config.yaml
n_layer: 13
activation: "squared_reglu"
moe_layers: [0, 1, 2, 3, 4, 5, 6, 7, 8, 9, 10, 11, 12]
normalize_top_k: false
init_std_router: 0.0155
norm: "layernorm"
lr: 0.00502
beta1: 0.95
beta2: 0.99
Below are experts of layer 10 (counted from 0) of a mixture-of-experts language model. Rows are named router (the router's row for the expert) and show model dimensions 64-127. Each number is 128 + 24 x the weight over its row's rms, rounded and kept within 0 to 255. Numbers have three digits each.
After each expert's rows: "comes before" lists some tokens at least twice as common just after its tokens as in all text. This comes from a sample of Wikipedia text that the model never trained on. Tokens count by the router's weight.

# expert 123
router:137161157113146160135129160157107112102101123123146135150133137143133099093112120177136126125105159124128111126092142109102105123142128143137144146134100126123125152121121173141108114131129172
comes before: "-", "\n", "|", "=", " information", "=="

# expert 18
router:126119125100167130120092141115104127126126160110112130142129130086153141146151125172120128119140126169122118117152115117132142122131115173131107106107120162119142151097110176161150099151129172
comes before: " the", " ", " a", " his", " two", " their"

# expert 76
router:088101133131146153143115115128123146117092119080105117164155114103162102098133142135130167124121076166133093150114091123113129135136143119150088119135144136137151170141097178167158122147162150
comes before: "-", "|", "ference", "mier", "form", "c"

# expert 113
router:105140126143141147151140123149105133127106137122127113142141156131126109164120201144119124146116120139099108137144087112136107142127108123141143138125122125143139133161102149125113119131123172
comes before: ",", ".", ".\n\n", " (", " and", " in"

# expert 1
router:104155173084185179088090104125111105113129159158116111138142144118128128137135185148105114095130126138112096140161132137094132121120143120116138129151145133147125128112142166135138121116120138
comes before: "born", " is", " ", ")", " was", "198"

# expert 93
router:152115169121179098146134115129093130133119166137118159120118142109123121117103129153116156104106093120145126128112120102123147100155113148174100122148127107151132170156118204133145119131112139
comes before: ":", " |", "ity", " career", " information", "ers"

# expert 13
router:138130158099117142142128137122153130109112128141118157124168152079134099141110172121108126095135126173132153116157109130142103125132150142088125100142152151128134133115144132143102146158117138
comes before: " ", " (", "0", "2", "1", " −"

# expert 29
router:128125128139161189139107145153078131121079094112091107111106165122122126124120172133120105117135126129098118161115108123162109121114152115163117134086118137139157133137114168187122139105115158
comes before: ",", "'s", ".", " and", ".\n\n", "\n"

# expert 6
router:140132157103147132158121117158152164133124127104108112127116128128176134102108148137138139134149117134115112135160142107109108100125108125146112132068138093116108129119130157145084096139166161
comes before: "|", "-", "2", "1", "3", " |\n"

# expert 87
router:147099123109170159139131164140132105114132137161128151112145148115158084139088165120100144107145122153170139120136139122124129072112133090098112105107163135136129124142100127123129096151148148
comes before: " ", " |", "%", " −", " age", " were"

# expert 7
router:137097133154159128144107162114119135124109106107126162101164126112133166154114146133105116167139122163112106105088142112140117108108108131174133130088135151130141163127098141110119128130100148
comes before: ":", "|", " /", " classification", "):", " name"

# expert 36
router:101114125094148159135105125157111112093123136122098116118158160107105130115115171168105127089134158120111105105143127120124120162124134132154114116111122138146144157151114134101100106156132117
comes before: ",", " and", ".", " of", " in", " ("

# expert 75
router:075131127154168163118118109123107122110114105153089103130117146102142128130091190117121106100124102164139106108162136115161137108150071136134114134088111103118143142117151162134127121089153161
comes before: " The", ",", " of", " the", " \"", " in"

# expert 14
router:124120133132122136151115101125144121117123125151131130130160116106141112107114177103104180139105138161115129085095140124128115117141135105112109153111179158155160153152112205128094082165100112
comes before: "er", "ers", "ing", "ering", "es", "ry"

# expert 22
router:131116155094152164128105111120103145102113112137121106148134152110125148100139176141128111139100134163102139134143108122131139128116122137163133108105127125127121136126136173159117131087138167
comes before: " |", " ", " |\n", "5", "1", "3"

# expert 92
router:136127124128128190104147111124107192080093099149114129150118152131131151125115178135124128089110123153089105153129127142154102143123106133160104151118115148114120154150127149132134105117150154
comes before: "ing", " The", " the", " In", ",", " he"

# expert 118
router:130112113109180164147115149119093140127095103129112096130096134104130090134134155100115138091097163170132097151149105126096147127135158103154099137115115133136167149129108163126114122110145179
comes before: " of", " and", "'s", "ual", " for", " de"

# expert 50
router:084142155132168121130128119118133094116115122106151110108100175113108113108156187135108131127122153165116131133155085119133108135117143119145151122111165113170132149132114178108130118079145147
comes before: "s", ",", "er", "ing", "\"", " of"

# expert 116
router:160108161100117135184157114161092128137143132123124119139137104118131137156116140100111148143094151143128129142105124123144106129126111121138105106089110109123186138116122170148150082090153175
comes before: " not", " |", "ors", "ctor", "or", " be"

# expert 71
router:143138161099134156115139121141109137117139113113128119158130137108139125105114160160119144126107084154056122156151131151140138119120157114118108122125133146108127135126134150145145115092109120
comes before: "==", "The", "-", "In", "===", "A"

# expert 61
router:134114178100142147130141151115106160138116121107111095126120148107142144122130161154129096114136134137119100115145132152166116136131099156149149108128133103168150155150159155119126063166163146
comes before: " ", "ander", "′", "and", "or", "ume"

# expert 34
router:148133096107195157153143129130098120130110110165117124142140131118122102149104198151092126100102115127102113091142120113130145147139116143129117136107129129126167146105150163142095136112138159
comes before: " |", "°N", "0", " |\n", "5", "9"

# expert 127
router:108147133122159129162174115166109145115120154120120105141147169116153093128128169127120136112147122124119111122147133098119109105113100098109136134124135120186130157097151175131089107098152129
comes before: " |", " (", "–", " League", " /", " City"

# expert 77
router:109128124116179127113107115156127143119139140129107114123121133094177108123143152158095130098138114124081104150142123112128102148130124118129108153100141144130149157130149152154121101108165091
comes before: ".", ",", " |", "–", "%", "th"

# expert 43
router:133120148137147167121124145123087105125103129141107143173142156126119120096115166145118110150122106138115115139132139121138133176141139119160145130107135099166138160095127108094137098132140119
comes before: ":", "-", " also", "==\n", "ies", "s"

# expert 39
router:115138113127173164128111113119074129162101134130124090162126135108104129141145180115102152088101123147159126152158119118147140114151103125140126132072168109141161137149119195152104124133150166
comes before: "'s", ",", "son", "s", " and", " who"

# expert 85
router:167128137115158190097125114113100134126101081155137130122158145103139127140103174138167112106136123138127112126163107169146093165098100139111105133135119149133145129117126170145116134134134158
comes before: " ", ".", "_{", "\n", "m", " ("

# expert 114
router:103136147124175181151113112124151175100116120148092137167153170113138160127087156110095100113140117136100104103128133123153138112108100124119097135103131155129143147150130130142098120110162132
comes before: ",", " (", "\n", " is", "ic", " and"

# expert 57
router:138144124103136135109118129134099124142112096121120109179172132089128139146142198165130139133133138168092128108134071121144114103122122125135106139138143126111128135134129148114144116112169155
comes before: " |", ",", ":", " in", "|", " |\n"

# expert 52
router:139122128128118142131099131147118127114120095131108116162104116132160103150117169136133088072109124165121086146141106110176143148117107158136131133090140143098135148115101121137131118119138167
comes before: ",", " of", ".", " and", " in", " were"

# expert 3
router:134141118100128139066136135189104147101090114097098145119140143115103125111135172121111129124135144141112115143119109094152105139121159153125089113139165152114130161125132156120155132117144203
comes before: " in", " on", " at", " as", " of", " from"

# expert 117
router:127119145060134116120151115091152134086104120127135128172122145135120109114116175146116147105107110156132123125121108090123109101139139135162150150111168122172114190111128167114116083106136144
comes before: " |", ":", " medal", "er", "ing", "ed"

# expert 109
router:137113152091167127113148126092114083098139149115121140115134170113120124132133139132143129155131109135088118119123085146121130139113126085137129156113136156128119139106098164141112097138159149
comes before: "ed", "201", "ency", "ing", "202", "200"

# expert 9
router:115106164123179177146148119154118126122140126122119108138126109134147136108138183140126155107139129133104095161134134129133104109130155119150112103124118140122118191111093156139139089107119152
comes before: " was", " is", " he", " are", " were", " has"

# expert 42
router:124143115093151116111136124135132153104135130103101093117142119108144158118109142100111130126136142157102126105098128127143125163154123144108110139122081127118086136120119179119127124111123138
comes before: " the", " a", " his", " him", " their", " her"

# expert 40
router:103109152112167126126146143148092128140115100107115130126135103098142136112144203129131073121124146194092120098147110125109133166129124123150108140121123128098112194094113138148110068123143136
comes before: "ion", "ions", "ed", "ing", "ure", "ive"

# expert 31
router:098138140105130139105154140135090106118121168121083148108100133100185123123110149142140131137147151166122132107109086130166118117109119127115094127120123102119149116113148164167159141089104171
comes before: " the", " a", " his", " an", " its", " her"

# expert 12
router:120162124117177151123123105087075102127110138103142111161114130144137141123115148161147094113118122185116132168169124136135132133101108109146139149112122130151159128120114168136124126121129161
comes before: " the", ",", " he", " his", " of", " a"

# expert 99
router:112194119108137128158107093163104114129140116095124079150151163106108157137104195156130114103104095128111115177145148143137124129153135109127130142110145111098142157118138106142106127146144141
comes before: " in", "==\n", " to", " with", " ==\n", " career"

# expert 37
router:158106132118127146129103115152106171101092148158110095130157170107154123124103154156118141087118108109120130149115109105142096119115128110141108098141147135136129154126142153132162086100140178
comes before: " ", " |", "0", " —", "aff", "/a"

# expert 17
router:140154130084148160114118119147082109142128120124154105142106139140136146113109195146120132093102141130101116131114121136131129136103140120143138134145130110136142127082088172125105121082123159
comes before: " |", "S", "C", "D", "A", "L"

# expert 2
router:136090126113136165177148126128083152133090111127139120146111153130160132156130150148146121089113137155091124103139119123163156128122117125156145121103102143117127115098107136168153094131159148
comes before: "|", "arter", "i", "ial", "S", "est"

# expert 108
router:140135097136182114156137080116100130118122127138143089129145144097105131154136163139115142118140117156104136156131112113110127148154127128133148141115102116188145154094114200183113131124123177
comes before: "\"", " |", " the", " (", " D", " The"

# expert 98
router:144119119114151165167143119151112158121110132139129107165103157139125119136075149121147155136119120164137137115128116132146140133096143145153129106121118124163122163124136165150117112114153127
comes before: " ", " first", " Best", " final", " World", " Championships"

# expert 16
router:133111144121185139083143081132085100121112112136149105140108109145116092114125147118093138127110126145123103146108131141135140135124141157121144143115134117138150146144133133110135115147162157
comes before: " of", ",", " in", "ground", "ern", " for"

# expert 32
router:114131120108184132137125108131124138141085157125103116165159119095112134144140173141115143096135116117112149135138100129124120136102114109118146156092130144175124146168125176144134115115154165
comes before: ",", " |", " (", "\n", " –", ";"

# expert 96
router:150119148147133158151151082106095108113107137102079122136124129112128119124099192102137119124120123127100113110150104124121100142160156143138153143139144118130121119139178156130130100101142160
comes before: "201", "200", "202", "1", "199", "2"

# expert 84
router:115123170107150141136140112104115099121096136131135135162151129102169107078097135127120123095148173138164075139134110114117117130108115153128135128143141116145132169127130140156132113142121137
comes before: ":", " |\n", "\n", "-", " of", ")"

# expert 74
router:137102112092197130133113108166131128165123120111118149128172122133131158173156165145100114120132108116111124132129135101129130115144109124139089140072102111126135108132130165120151122088144165
comes before: " \"", " that", " the", " a", " it", " he"

# expert 88
router:102132119113140172130128099133112096092108109143125143146154140104154120143144188138119114122109147180126139116140138105147121132143126155092119149128117128166161109132164143143128082095138103
comes before: " the", " ", " a", " New", " California", " an"

# expert 73
router:121114120130128159127131113100103128126124123139106113151163159155149115155136138153146115147115134132088109130156106144143086109120110087168111125130155110147146167121134151089135127109164166
comes before: " of", " for", "s", " as", " to", " was"

# expert 56
router:125144124104149137154152136131138107091110102127141093137139178131162132123156157156111131124141137150135136145174146130158105147118129135124138122102118113165147173084156125118150107116168154
comes before: " ", "0", "oot", "1", "ort", "ot"

# expert 33
router:094124100107183134131143135069128098130116109149137087125140154122170090145106145144130126123128112168098139111127129110143140121108151139127118130087127134152112180138143155135146121138141107
comes before: " ", " by", " Party", " Candidate", "-", " Votes"

# expert 125
router:158106133130180159139114092121091119106126135159111125141132162087140119112115180148143124092118136156126089119120127111141111127130128130129118116115127134113162144120154155136135066114145119
comes before: " the", " K", " B", " New", " L", " M"

# expert 63
router:123139114140128109115110122149132152112132125122126144146132130130155125132106153125155166119128108140085153135119117110112153141099152141122155113096139143142140202079122151142077137117133125
comes before: ".", ")", " |", "–", ")\n", " ft"

# expert 94
router:172153142117169154120113142125104148121121083124143107147140170115127127116140176148140174141108135174116129107135128111123141146123120134150121120100131172152124134125089128143127080114154129
comes before: " ", " and", " R", " S", " B", " D"

# expert 90
router:104119127137097150119145146131137158130113114106069095148127160125168114162126161118132142124132137109116126139138138141151123132144124144139103147119155139143138114135138142170129084137127139
comes before: " and", " which", " but", " who", " including", " with"